config.yaml
d_model: 256
n_experts: 16
activation: "squared_relu"
moe_layers: [1, 3, 5, 7, 9]
normalize_top_k: false
lr: 0.00188
seq_len: 2048
Below are experts of layer 3 (counted from 0) of a mixture-of-experts language model. Rows are named router (the router's row for the expert), up (a neuron's input weights, with its number) and show model dimensions 0-255. Each number is 128 + 24 x the weight over its row's rms, rounded and kept within 0 to 255. Numbers have three digits each.
After each expert's rows: "gets" lists some tokens that make up at least twice as much of what it gets as of all text. This comes from a sample of Wikipedia text that the model never trained on. Tokens count by the router's weight.

# expert 9
router:160155173114119141150103150141122141143123127144143080090140126149124084116103106094124119109129101117123146145143141148087140195126118110100104105145122138121126117124102099136162126136123076128108148093153121144185103129109135113129139155107134096126116092105113118170096129131128135157098115118150155156075150102130150111114167132135102143108175146100103139114159121139114159117125123129172165117150139163127108113083122143106167132167120094105135122080086074154171070132162112161154121118107172110108158133167142144053095125138131177123157127147120139133143102106099150113118093115142138118161092087125128133139094140109138135124154142099137136106155148087134145166118110126121077147138130126107139148124116120100133162125178131166140153145122178147123117109119094
up9:133134139131116173150129154147148138139153103157153131167136154163175126112094093130123108146122069142163092138130098121141111153144155071111160120144072094112090148116151090150137113135160145113149197143150151159129154138117128120108099096101152131136150157153138127140094126102173148145137106137134129071090103141114098119109146128083086159152129105120159111123136092122132153128157137166135093141141105121111111156131118137143124141119152139157135141152117132151141136150149095130142128147118148130103138122108112112131119093123154123160136110101091120121128136134115122174148131127154121110145137172156128104117148132164156133162110054149168144151089092117147188126095114109130085143103140138134145146148117138103122105116117095152043085105095105104129113146088114
up10:160101098117138129123127126111124171155108100129065113149110151142095083144111141160140132133152134162127157118105129142115172099143141125163108140128151131134095143109118090121156096094117146121131162134102119135127133122101100150133121113125179141119143168143120153108134105174153138086091161124133144115142127122116120148135083147147150088147105080135157130152132119163102108116160152122156114169131119118147151119159143107112149162142091193116138119111102138117121171138100090136089154138140130177146167136103154069160128089150132118099110125143157165105133143108102082106130118136156092151099131132111134144113128126115097144112170085125060087111133123092128133143174136186160102110122133160172128116127105133168118113161152120121140131111074138123090163132106135
up11:129149126103111076088121123096097110116092073133160128118141134107117129124135110099182102163174099156177147152105118138133147123127124124143145130130104117088136138162172161126151144143117182164099149100148164115125140141161102151111147157127100145075128138110124176139152123110131148087123166124121147101106073140099115129111097123128105166129101150149138116151167139139111138124141121118113108129136112115126111132139129127138137155118090103149135117142139127112135165145140118156152182172128121132140114109098121172144128154142111155155123145123091138100145160106102137110141095129128161177161112165136122128111137141099177118110103120148115146092116119118094100083138150093116123058110090130095137130138129077137068138112171131146106111176081175130138136096125107
gets: "-", "1", "2", "|", "0", "9"

# expert 3
router:092121099170128150134126191130190092118135103143163135164101118100140148170131131119124085164152155171136156152155113126117100113128116134136085119110143111130106164109109152145127076145122120136142155146153131137088116122086136134109133122138128168136108135147118122122146128094175137144143126086112111116142143139108158131104113116151097159111153084132115136113112132162112132128134146153088129120107091125151107127099116117173102086070122129124114161134110085160120157153114145142129102132149087171103098100118158101101125154139097168135128112129117121110142104119147123142120086110166154061127157126102123124112155132142118155105112116146108125179152141154092075150103142121112103076137160121104148152119144100135105164151113126160115140089129076165093095132124170
up16:119108134119080112171129110143117128105118119161167169102140127192114114130152142097118134076114141112141124123132142116151129165112138145105141151103087139158131118121135114114122119162144120082100145140158094129096078137124107146102123119100154141152171143181120142138177155085127139100135178103087100169146146154122129089139150145132123138127099150121134130152103134181129118148105163103149124125118132131155098139140121093112082182086168095172129138165133117136176141182161131117164118090129101138115172126143127149092153118143151133117122134137115087120175075121123122114171124151129124125120143146152104127083126137124158175100114131112125144141096120145135109131117100115142101122106132114143085106107141069100122127169126068157080125147127139121130121138145122
up17:119147145151110093143130140081128110108105157149144127129147176177114139126139182151189100139112132133095154115140103147097093148125136133120124107085119124158118123144135121136124121119149122102160128111162171125120159143170183107161136104169147137052119120157147143137111107137112119137135129121098152096152150143148129139144167148149138161101078178073101134101146137148130110150108129128122116136147158132122143157091108152121120126108161133180111099115186151136126135116130138105126120084134135178117136132129097122136083139154137100132103145131103114163076092148107101124114109125140097085133142101133107165109094143148112172112171150125139128149113118133148121110187108144152095149159092142114085109111129127079137115144091132135118152105114124124073134126117083
up18:142139134166109114165104143117168131094130149124163151146087092116113104134162141119128107135132094107133088124151110145068111127123123141122132123151076118091129125169124071109138108147135111176129130099114104113103150133115118135136152125155144117124132155132124147123121148138097127104132138108119126125126104131117107142128100199098112147175152139131132142114095116115135141133150111166147087136116094104118142168086144120133133144126131156142113129097148112144127096136163116098138112136161100177077108069147143161171107113116154113144120125145147159127176144141140068153111120100133152143069120142122077092112115096148127107156127093105097097112104144035106150122144160153110146134107149163112139136125124172173119118092134146139153113110133110102175103144134100
gets: " |", " on", " that", " and", " over", " July"

# expert 12
router:122121091148124186177145128083109139145135154129111116107167140117133151134162138147153154101100088142159139177118151138106105173129158089143125127131113116138167121154150123117084149138133166106116125144152117080115156147102110128177100142140129127107135123124093136130149083170146156122130102142160119082116120126104126151126097134137101174121133112119144130132147152093147136118129133148099138118153108116106111131175141137116130135146143110113160149055167115132116154164096167124122092139131098164157139166143140094080091148158131081125126122141160138133094095140150124152087133147099115169130103121105126171093123132130102107120103140162130135076129086156105155097102129086119123107119126152183136100122090127110170109122136112082144135144102137159093165141137100
up87:125139138141099130097137099123133114122149115102135122111165152151119127109131139131128099129146126101150156095129205134118107137117186152167144130096127120121073113135109103186155157137101103107125115076143122125113119069116129138132110112116132118147149172162087195107105177151129129116153163119144090138184130119137113158115088088134142106117137120136092148123135135108107110145149088118146159174131141139127149128116103098141097130086151167103156147162112144154117118148113061130110147114125154176068149108147153146093121131124140107139077124164121131124135130136105121122117091157107117144155124140109089099074106139126117155087082135151128120139122074099129105119142168123150132100100129121129137145101132110079173133109114137135146110135127118115118127141094152
up88:117156154167109117131132101102129169170097123125137157132123132117090095096145087146123150127125127162138053149105122145126123120141174113122096153122138128096111137107132121168158153106092137167155149130111158142136130118127139159119136099126132133127122112148169108122113116126173150169163135116111131107095046138105106110127124118120139147153122128128162163114107121144162119108125147095147136119126094157124080150112152099137115145088150158146113101142152093074117103108129137128128179133149113117153123116139100161137062140120108100095131146138080180167153140163112129131162162135134139146113079171107082148124132116108141139148107086095147132128133104082091140121106153156143092083109128165116147120128125109116137085147098096156135121124114117118168143075122118
up89:183116122119126156123097129124160110141123148128134142169163098120171124117078123118151087138130090141156089085136105140121162156129178106116145159125130087114145144065133149102129136132078119160122116100125115138158102117139113119076153119150163127151108161114101153118112135111096100080123135138129144159125100115102144094171120133139087150109126160152138100117090122103125091115146096130127117140158162108151098126128156113089151125171170136093133128137145113105108128138108137131100120127161147142111130134148161140134130144069122135094141140140167145132145152174141127095145136066103091124107149125161144138094138074133191152148118130124142105129153147153129145149131117100126073157122082137095134150091133134155087108109160094110113100135146150140156156144117100
gets: "\n", " the", " |\n", ")\n", ".\n", "==\n"

# expert 8
router:081104150134115146145125137114101158138147146125153139165080172111154143159085115158155135181154129083078113110089090111105118148113113134107115140150113118093138116139145150149118158139130155162132161104152123156144154152129111140143117134122103083121112151145165092116116130124142116130131150137140168095126099093143111081089109095090079111198100133095124127137133106125122123141153118125113147130105149130084108123162104186156154146156099172107129114151121197108119160138124142105145177144118183112119125117143138110127139150171119115162142100101159138146105145118147132144103108098141119181151123155129153156111137128152131080114101144171111108135097132126115132114152129111170124112123095123161154123118091183119136121151098124115111142106099136132119113168100144
up6:128161151155113127122115111115152136134149129188134174072178122118094088097179113145118097122169093175107140152125160142091114134098129116100127139109090102112127131117157098121111113131137120130130126128118115139132129098142170129127130133119173146129123103137075162128127109096145124091103150120114139124118105108108130128105085158126141125126111161120115157139081149162116135145131154148124092119084090141112165101126116062131070157124099101143158142115140112140132120130103115158153138107146122160144157151119132142123154096120151097145131122098154131111122129125115123076172151121161151138154161147150136145157117132065131132081134109124127110129146102120130130173130125104136139180082117138152134175130111040135137150169113126184106109131148090111152103130114134
up7:126153122181123106093148105139144111118134128108113125147142093099153095154159112133106103137154137144117104116138140166119114116129162118176119152145163126103086154121101138118095141139131128107160117077131102144124111076173149161121123139146121163095107117163096150155109139147127136093148140105115142107116131127094128102145118142102192122111117156090116131113100136126121101149147133140133111119131151151135105116159078154131100151115117140114110131097153136155118069164163132113135158129107137106117111131161180146143129122087108126123145139121097125151118124148134114177217159097142136136108121158153120104109124093077087114172167122110119156158167140100097154118124115162166140106101110123077108164154133136149092105130125108097116131145090155121169141060131114
up8:175129112130124146133113105112144136154090118151125137155089140112097106116137112104103110145155180139075116113145113108140115121129199142138147141098096107118135112162098143101150146127113175146138102143122135170137138136112120129145154103138121144123140123141147140124095159155086119147197132113124096126091120118135121107163149144125110155142126127109142131091076099109107053137128131086091152118117124140120087107142142131085144139119132117147139160125166127165124130108156159082124176107149109087137111105088123159131168117140103089121121142101111138113133075161161122099114128118119116133095129159101100137110085168126156148117112142125139116129138158086130148138148105145138150151075132136117085117133174159089108078124181111122067100145116149110145135098121111
gets: ".", ",", ")", "\"", ".\n\n", " The"

# expert 2
router:145087173126119106129167160155139145139118133177192157153087093150075153075139127131170103136151100123142149117088121110132160128128154112144140104118144104126164093096122173117115141142139149143106132128087132167064094138132166133141122155133120142105171088122124106077094164141070125140153106118137075090125145113117177124144150141098134116128124151125104119142112160116087142097146141132116112132112159131155134153124138109113144088132118142135089102113143142152111132124097157136101084162133093141157131138123091130151140149150111109083176128116133137122137106126116104119142140097156155153144139165137105145148124130152097103155103162137131097130125142162149164106144114111116136148168107112112171113165140155132123125151134162141149130129134088113155152163082085
up6:139115142148086101156114131128155096092100124151131164124117112141121120118185112121147123160134107131152149102150131097119106141110107121118079116155111115114113110218092119111127105116157100097097115156187137089146106123163143136083128158103095156113151132151101144138152160107169126125141127116104131164204139143166082100111127127107135144134144116116130167100091127166126111165094118103145110129084142128172087131087092102121103106111131118148144173177154103120136105112148120159140159124123137162088163124147140124096133111136149076164137160111114146154125126142123143134129129152127133148150123159121125092149129089107138153125111143085153115096140108109107131140132133112119127123142121126163139128164165118131123132149136149153102139077089146128121100133063154
up7:109163145161132152153112119108096150116130096151091128130158140127115105119133137141114164105175173157148155146104122057110175160143140117093163125124059080103124151102129129125105095140110122189107126139167104160120127121085092131102104130143147133125147133155110128148103138078092117148125111089130123152119146179114135132132064139135121157149131117099135123096109120163130099121151103130126159174081138127107147129144143105126131140101126138105137151137097153115079143116131107086157118116124119144160073105098106144106135137126135110160104136109137142093161118150113160124145142102143067133124156155109095103121153120127128106127153119148148129101113101116141128157184145100161148134143146163116075108125125142089123116147148135108117163167108128115189106114147125
up8:134137124140137126089135143107127163135114093174139123146101144132153090192151090095136112193111137119089102084145116106098102130135133142138124167122146119156135090105118082132122122130143135134131143123109162136163164141125122145119103131095133159088144141114127114101126092152152147135159147091105134128114123118079146152115141111151115135139126165166139125155136105132112088122100111126171110117102135099167084153140100140124174108127140114174155137142099124106122119110114138133167137132102147171147172140163111137128112104110147133104117116133050107138155150099129176138130128172134143163114149133136093104127126137179099128122114134165128096100171096106124126119118100126136119144076105166060099095137118117096104129124073094151124138136119144140077119127118175
gets: " ", " to", "i", "um", " years", " ("

# expert 11
router:085125150099101149128117149152147097095146119090133090125150086106091125089164147119105139145131151109126115146088147092130112123119164138129122143114121089143112132124141119087141093133152159131121165121159141138120089112115130123160155101162115127128116102132131140149133127114130134129129106153121157148153154113153111125136156160135168101119144183113170131122144145151150073145075150134115093102135134115118101088136140122176128156162140173111126164142095144097110081149169112106169144109155134095137128162082113155117133164100125154138146162159104107117132106163144160120124130102123176109135100134139139098161142128103148131162125109112098123128130077081091118152134110125101142116133085121083109085196117155140127107163112168149100082143103100081117115125117156
up13:130144128129090122159137137094126152135131096107143139143126155163144110158131119114119095127099124122083091125136093112107164121158111130136108077131095108081145073158142084131155113111139142130134113149158088136098122114147176154171142147135174166090150136123144138125097132171101153130126111119103138122121121131113096112125104086102149158096141128154159158115118129195136148136129156174096143119063134137158098115120163116176076139147125143154114130119128104111147143147090135088110109125100150157137136125156106128154160113107184071109150121090106119096139085145094092155129147117142138156118108128148126151095143106157088115136152120105098150145111152145141103121115165128127152127117120148123133122115148133132164101116141178087090109087134104099155102105134095
up14:174080120109138157157122093117148121139095109149128106122111118158139120121169079134106119095136139110141142170172139142148127114159095119123156124110116129129099161139112155123167123122096129101151139105100131128110136138132115151135088205117113145122159109147122100149145120115092118128116111086119130152138109133157144137144117151180122125130119082146125132108125115149174114137098149118133160120063154135140117130142091137100127109154173136161114101139142136113148128184099138150168110147163154135147119116142098130085160095145148128155142098140103190106131103152159145112132134122139097128163124115154077141083133120104137122118132127120091166144182103124086105145148138120132097145112118125144125108133114168201135131188133158132117161126084183138123169100128160
up15:123128126132176129091099118133117149116141108154155189096152139112148105159107137145134134136094146111114096134144090121159136098137161140132169132109147119111113136144105161184109112112130129095128145086075162161120163150125139138115130108152128141151117131136133159102169130130121180149150088107086106165129094118119122119096103126123093110131130149122149113116092101089127148129137164156163128132159102141117152131133133097120133124138158088143122155090136141100134117153108132114104108144152171119105144128161103097175085103143146156132098098090123136106171150164088162088119129143157099148149165112156093131143145139135082134115131115143121125138092099070174138122183138102111123108102162146134091151129089131127173089105167159122168112163100117146156139130152129
gets: " for", " with", " as", " an", " to", " in"

# expert 5
router:086103121146159107138120144120138163130136125126109111127142171146096104129131088162107097164077155120097136088096129155094132104145147129167139150121143131113137161089090134159145150107130120096132104159099159121141132141117155104178141104142108104100161158091154153167142172148138107110155123147127089110109167174096133150129163103151165097081150140153106132102140123135110090098175105121114190140139158114150082115106140098118141133089092137105187131147119134114132137165142151144119137082101161117146118111132133104114151158161146144127088154119143142093123137154089097135148104085119082157109154125099145134130133140077134130117113112171150093146130134152127108101136174160137132139121131162157153129130156138129107111093125108135127091120156112135125141126084131
up9:155124125162132176118147124171156160117112136119120112138112122127103080138106154068109089162176151083105119121130145129122103134151147134172107143128132115148132111112076126145145153135150099113175100128093141173118114143196125157135099107127150147070161105150098117139130149130112152095088151121162111118140122143128136119174115166148109111123162159103139111094127126120147138113168140139174162160158116117133108126107147139083123128158099161127088113126139142144112108163108097121130123120116114140135126050148154102114156083130142106128118147109117131126103109157128070109146108083092131105158105125126137126148145120149109114103165104153155158135133131111129152123130149184142107092115151151167125122130127130157171103143109190100132106127111101111141149100123094
up10:194140107112119161095155126122159152139110124150133131135085152174149154128097120124119089150159133136098096114151118142106120086116149134139132162179096158167114108123156099128166137151127139118122107137122137204134162135116111195148133097134158131085132153146114142132165127113121178116132140137128124134141124107118126137103118118107113137137145139142149122116124115111159119117105102130150109131112098082179117158120117153105136135127114149150089134178133141067126159091138118111130145133109135096102125097148115131061130130148156145114117113120121146180122104113057099112112132133119148114168129095130122092100134131125095106082173163157131081136149136138134162118136103146151143102144142167158130148083126093135142152139089143201129136129128113102121110117119168
up11:156133117142134122111133140071121159147132111150116141143113107132155108134162158131116145124155164148106127150181169126139107125120124158136126132165113120100097124138122072092132110147147132127155113139108146160120117094134143093117131114147127142084153129126107119161136117114113162165169127133150131082090124139101167143172144158165154108152119102060147130144065067118128116146118154173132135131149141156118143119168111170114124118115123144153117095139161123133118116127154153118106116135130113182155089125110161144111091113150103104120103141122137098144132101127158128088139112068117175123135080107161110107123119136128112133112165136123082165150105102119126106142161115118180119092076120118162100132138159122131140150116140088125082166108088151124155124104099077
gets: ",", " |", " (", " in", " of", "),"

# expert 1
router:125144113112105117127150151073103135159108129110145114111110154130109118140173124183128115134123134102152128111141125098143106086138114140120131176121141105109153134147145103125122113149130143131111108122155139122121097135122180138151122128089099107107119144121113115097108154152157100147140148133119117091154114123143137155172162108138142079110093101085147118159111141116108125151123139146181109174142155143104146142158138158129134133060157126155115112155145131117111132114163115130144143066082097112122099129140130130115128135160115081120161110170101133154089140128135147106115138141111117136095157154106103117170092138100118127135144161136066101148097146120123146133136153105160111129148085081131137107080107134180078155082116088099108171158108183141100130079125091
up6:133135112142150111168134114113132118148143116101140126144117159147090138160165139106125119095180132099139108106107104130123106164145122112153125141086107112155152165127080129086101141152153111108109120118087164121128098151167102108146113136150120107123150120135117095137079137136128098157141137105113093152162093181095118117161130131111083175155138107156121116102150149128149126157097173107148129122100119118122131146154139094119111154107091101118108189137174150123134089144126137101075122094165133106109151118108140096150098135157126134123187162114128113120097099185119118133145132126124125147113155111161165106140140106106134112141094102138134089145116147080087126096135110140189113147144140121129119140117101172124095112113138155116150089156083119100121088138079107
up7:141146125153102133100091135148151126077132097123145143137123125150182083162134136143148113140129101126161149128089126131150089125108112138118103124142134075116123145185114143091151142122135090111090177163126138129093130135128113136103150092153153088158137153156119115114136141168153139101142170148111163115105124105082099123137088116116091148163116111101126095147116092143164104125161104180154109137085123119096155132122118117144113091143122105169129095131103135156134116137122127103151127136175146127132131110141146161135129106144162125138116134127193143126155122145093126117198137118141133115072100171174160134101155081114105124154094096134147130146113162088141136172138162119124133089123107095080117119126115120157139115125125126123141196100144120119158137102142121
up8:145123144166128150099089135138149173125156146140138094108155170172095143143130126130164088186150125130135075142135163109168146142158119124114132107088103106055118120135099147107147130124144115168104127105162142157141136125186119189116113118156113129150110116170114124159130119104114149151111126109130119138183125144112157102163095136150092130147145162083122053128126115095154109114118140134121113137106114128125167133132139132117081104134111110132129168154118140083150130138148107106142129113174149127128150117114120110124121100095150138132140158095151145135159120116130140111128131086107133135099142136134144147140117113119118123094145121120101153153137106160123083140149114077147093124136129123167073137155167123121119080125182151114149148140146102164136124133076187
gets: ":", "-", " \"", "=", " The", " A"

# expert 4
router:180086158116134124136109122133134093091104117106103145156154139150140124164082144133161102110146119126091119119143097115104072128103162135105142135120130140103169110111132133150151158151107121099091074137106089128132129116156137142146123122162148143113098116145153152127141140123115109150122126106132158142137110134098131123125167134162126169095079101131114117162081086102098142132132141129154106124154107148164093097138106149134093112084125130116137116142101130136122117121113112105098150133157114087120081136130068121177150132075101169146124127121141155128113159071115137136078152085098116109133152079183120122144167095141124154159162091092150117136169147143133149137110140130146110156150166140126118100133126147093151089159130152096105152155133123130130157078146152
up9:129140145122133135103102126079134120126133136149111158095079108170121100146088111143161138116112111148101109138116107116111182163140144140142144132071156130181123152155112112122099113122132109129131121132106136135150165117161089164121099116078095108112135151146125126153104128115160161134163133110109150142150088193128120151102131080149124124153136136154142158120143143109161125107111156117121138138086163119175118172130098134107129159141134156125094108146141111117185136112078136164115116150177171127154186142114122124119169127127119093128157131126102137114109099164136120136140097128159109135147133148118154150106127148162125125117108118108131133144107128113150140097134128113119117123078122185082110105170117125145089161204114130202136151105112140144137127162149137
up10:132131105118119132130089090109129150087116130140102098086101126094105140126137137122093121149108150134104163144162116156154086097125157109130141121078115143126137120100077134106151110133161109138103114087144135137108106115146152154137106130069198113161132135118150111138125135169107123158098090077189104156143113119134121114147136127130140142112119130130119123135098106154176143144108127117115136104111130149118157119111135176099106149139144130108102149128206108129124143100179151058123155134146127122130115121093098133116081123134111125134077134105097088180143063140138128087116159132123107104168117118080099106143151161119154142123123083139132160150158092113118169151116097109107139130134137129105076119113147150123133153123164095140139120121135119113122111140124161
up11:118142083127146128140143139141134129152142083137106163111067107133114143118152062162146075148128108143121168104084122120126128061114138078138126119142080116070114145160152108150097130116099160134162129158132137134111115143144119160145171117119144160139135136154100130141106142099132120136157113131134138144134130128130125109133081176102104142139131100130154114117103126091113145123121186135157193137106130121106119101159117136095140186134128099119140125151150110106142124097140140134234135098125128111134146102133159154120156104140131105134151138092144141122141102153137128132119125136150174114119081158147142099134116117124100121113117124099058147108089116111144111132136124081142139105071130105147146114132144132168125119109169096113133090132126126158120113101134121
gets: " ", "1", "9", ".", "3", "8"

# expert 15
router:166158134083144105106137125112146153097109161146168110142100125131142167107113129152119113098119133146131132116091144104156160136135129166096117081109141102127145135142126123105129125112163129096062130164133111128137125131093116130112098147132138091152077126131131124148145107082148116103137148120125134126126120123051122122128128120111102111157115153118191169146136076098086094131139146138111122142111151126085141109131102113082108134173089083147126114130118148152155142114112133127141114157176103150172142151118150160141105128140128092121116111142087130145124126107136111132171125156155134153140103105116102146157130139132116178071156143129142129133076150140139157166116143117156135091111150145180120146123168098139158138173130130079118195096114121170163137100145121
up13:166150155141129144129153140116129137139110129126155120148109169164138130156112108115155083139148148088108106111136127101121132143141139084136137169149111134147113110169121126141109101110153131141185135150148122106117115118160142127138166096121101162108174114155108114113134145128159110148137143102097129081161144122128077135194120115130109133072101122135123142130138150091121105143144154150147130075084087130135073144128106096106124128151171120190114181180150127108137126151154123125131170147153153157107187129112130127101104129093156102107129143094102102119122138138147129094118108120134161149086132145180114130085107095118092123135089164122127120140158130124129137123154083112127101088122134087149154142148135075113140142139109169145095106098165104124156134121122094
up14:122112119135119106168091132108161141145144110157142183098129160136151158132147126138191093150113092133136125170173138127137106121137141135121117114125102097157106118139171104162133136134130122137142178135174154077142133128131155109110126165108130143119132096097105122129156128111142161135121102110113098171157160118121131126159122114134129092179131113136123111049091114149129158091086100097072107138112108091116150155107112118172108158117111095135134103118138145081110106124123131137125118108145164134094173141133117099140127117181116165154158099138119117155109100140163166092169108144139186164100141155169121144104128162121118128094131150093099129120140119166148102164157108130154133133114118107117121115141138093167113134144160140137151129127132159149125164161090142
up15:132129132135101128152105098099074120124103112133067156095112099133122104167146109132154131125142155174130135104108142082110123140120130147160086126164116140143133083157119141167182183113156152124125121134156142150133159123138109183150097140111114105067101135164089139107125137091131128165137109118134130108151111175126157128124134120136116126171140139136100128111139157135122130135130137177128138124142143092118132131120137145098128140089097100094170148131153139094130146126141145094129128136093128140147124114155138150119103099140157097119103131180094138104146153164099135099143190135152120163092142124160093101125147180148129091121091134154101138101078150110121106079135127135128118146166129154129073120113127087123150155128146108185113158166107145164129122150108159
gets: "0", "5", "2", "1", "3", "4"

# expert 10
router:155113134129115129097121049141106157134149127156110141145112101124135133118150116130134133120110129111133104107120152120179149108118149144106120111145140150091092109126096131082124148124137090180167142109148145089102119134104114166112160136112124126136180168158120126101101090113136141107150114126136107180109181155162114145131116172143113128111140106128120118143142112162191111179098157145130130109141128142101165125103122100078114143136107136169099113128107133154113137101172140077103148172177115111129103124118139140154124136117167142132102132148149120120110162157136151091136137146131166099104073104136080127099157138119149090104142110126131154169135087113142078130125175126125140073112089125150131145131150157145138139136130166154112128152155129105100092122157167
up32:137077112094144161111098099132176124115135094189152168120119107131111157136132129088150131182164175103161113141154140102108141127126121143124160162093129126119102111074114140120166089169137112113099130090151131126102123137131147129119078110146148131139149114143090155095165139098170121177172098145125133149126109155105156123102113127153137124102130144129124127118152113108124124154133144127105146152120137119121134133201122182107129147123128105123084177141136112120108081108149136150152109119115115129138124156136090136127127101130117139136102110140100123126137088138123128097099150136165136097132188132143150106117118129063111133082143134124123128113126155151156127164113170159162092105093163106123110135150162133114140145171130121122128151110147142173095175162115173
up33:140131151114124117105086130143128150117137115132147140162178108104098137145130132076117149109128140109095167143137103118137157167124147116075148160122147121134113112154139127130151090157104108146128116104107150134144133156104127154102127122093108118152062113125075134151090107124136125133148118102103160129125113096121179115110124120146144154147133172129128111170092060146105075157146102110089115082110132136136157136155126138133104122114119074146122123153117139119134092162132127071081102121123158113117109139127078095130118109150121136137121118098111109136117098111130125070137114126134080095131096105164112205092139118123143158144143107098157130112146101147106109175150182106100121137149177116117079121125116099146137109154144161148145132114122109132111141103155163
up34:132127128124153112142121130111109098136093150164142118136138196120138132122164124163138125108135098148141151137109127143129091160104165159132166141081134097149131180137116140121109138156078135145141161159130127124102122137127196122110132118096112125124118158125109150115152129166117172114131133132125163084142120104131113139180108099129120147124125118109131169132160109109160087148148143124128181114128122136125131160128084108140122125118148118117133130114223108146111120135141130121132106129132143183175145074125143180105152134097126156139117117121150150139169154148138154130119085126139119117134154132113069147113084178090099150103150095171136096088125112084129128126117112090187121133107155128189104155098136120140146108117104139096093131089131134127142128136132100
gets: " a", " is", " was", " are", " had", " has"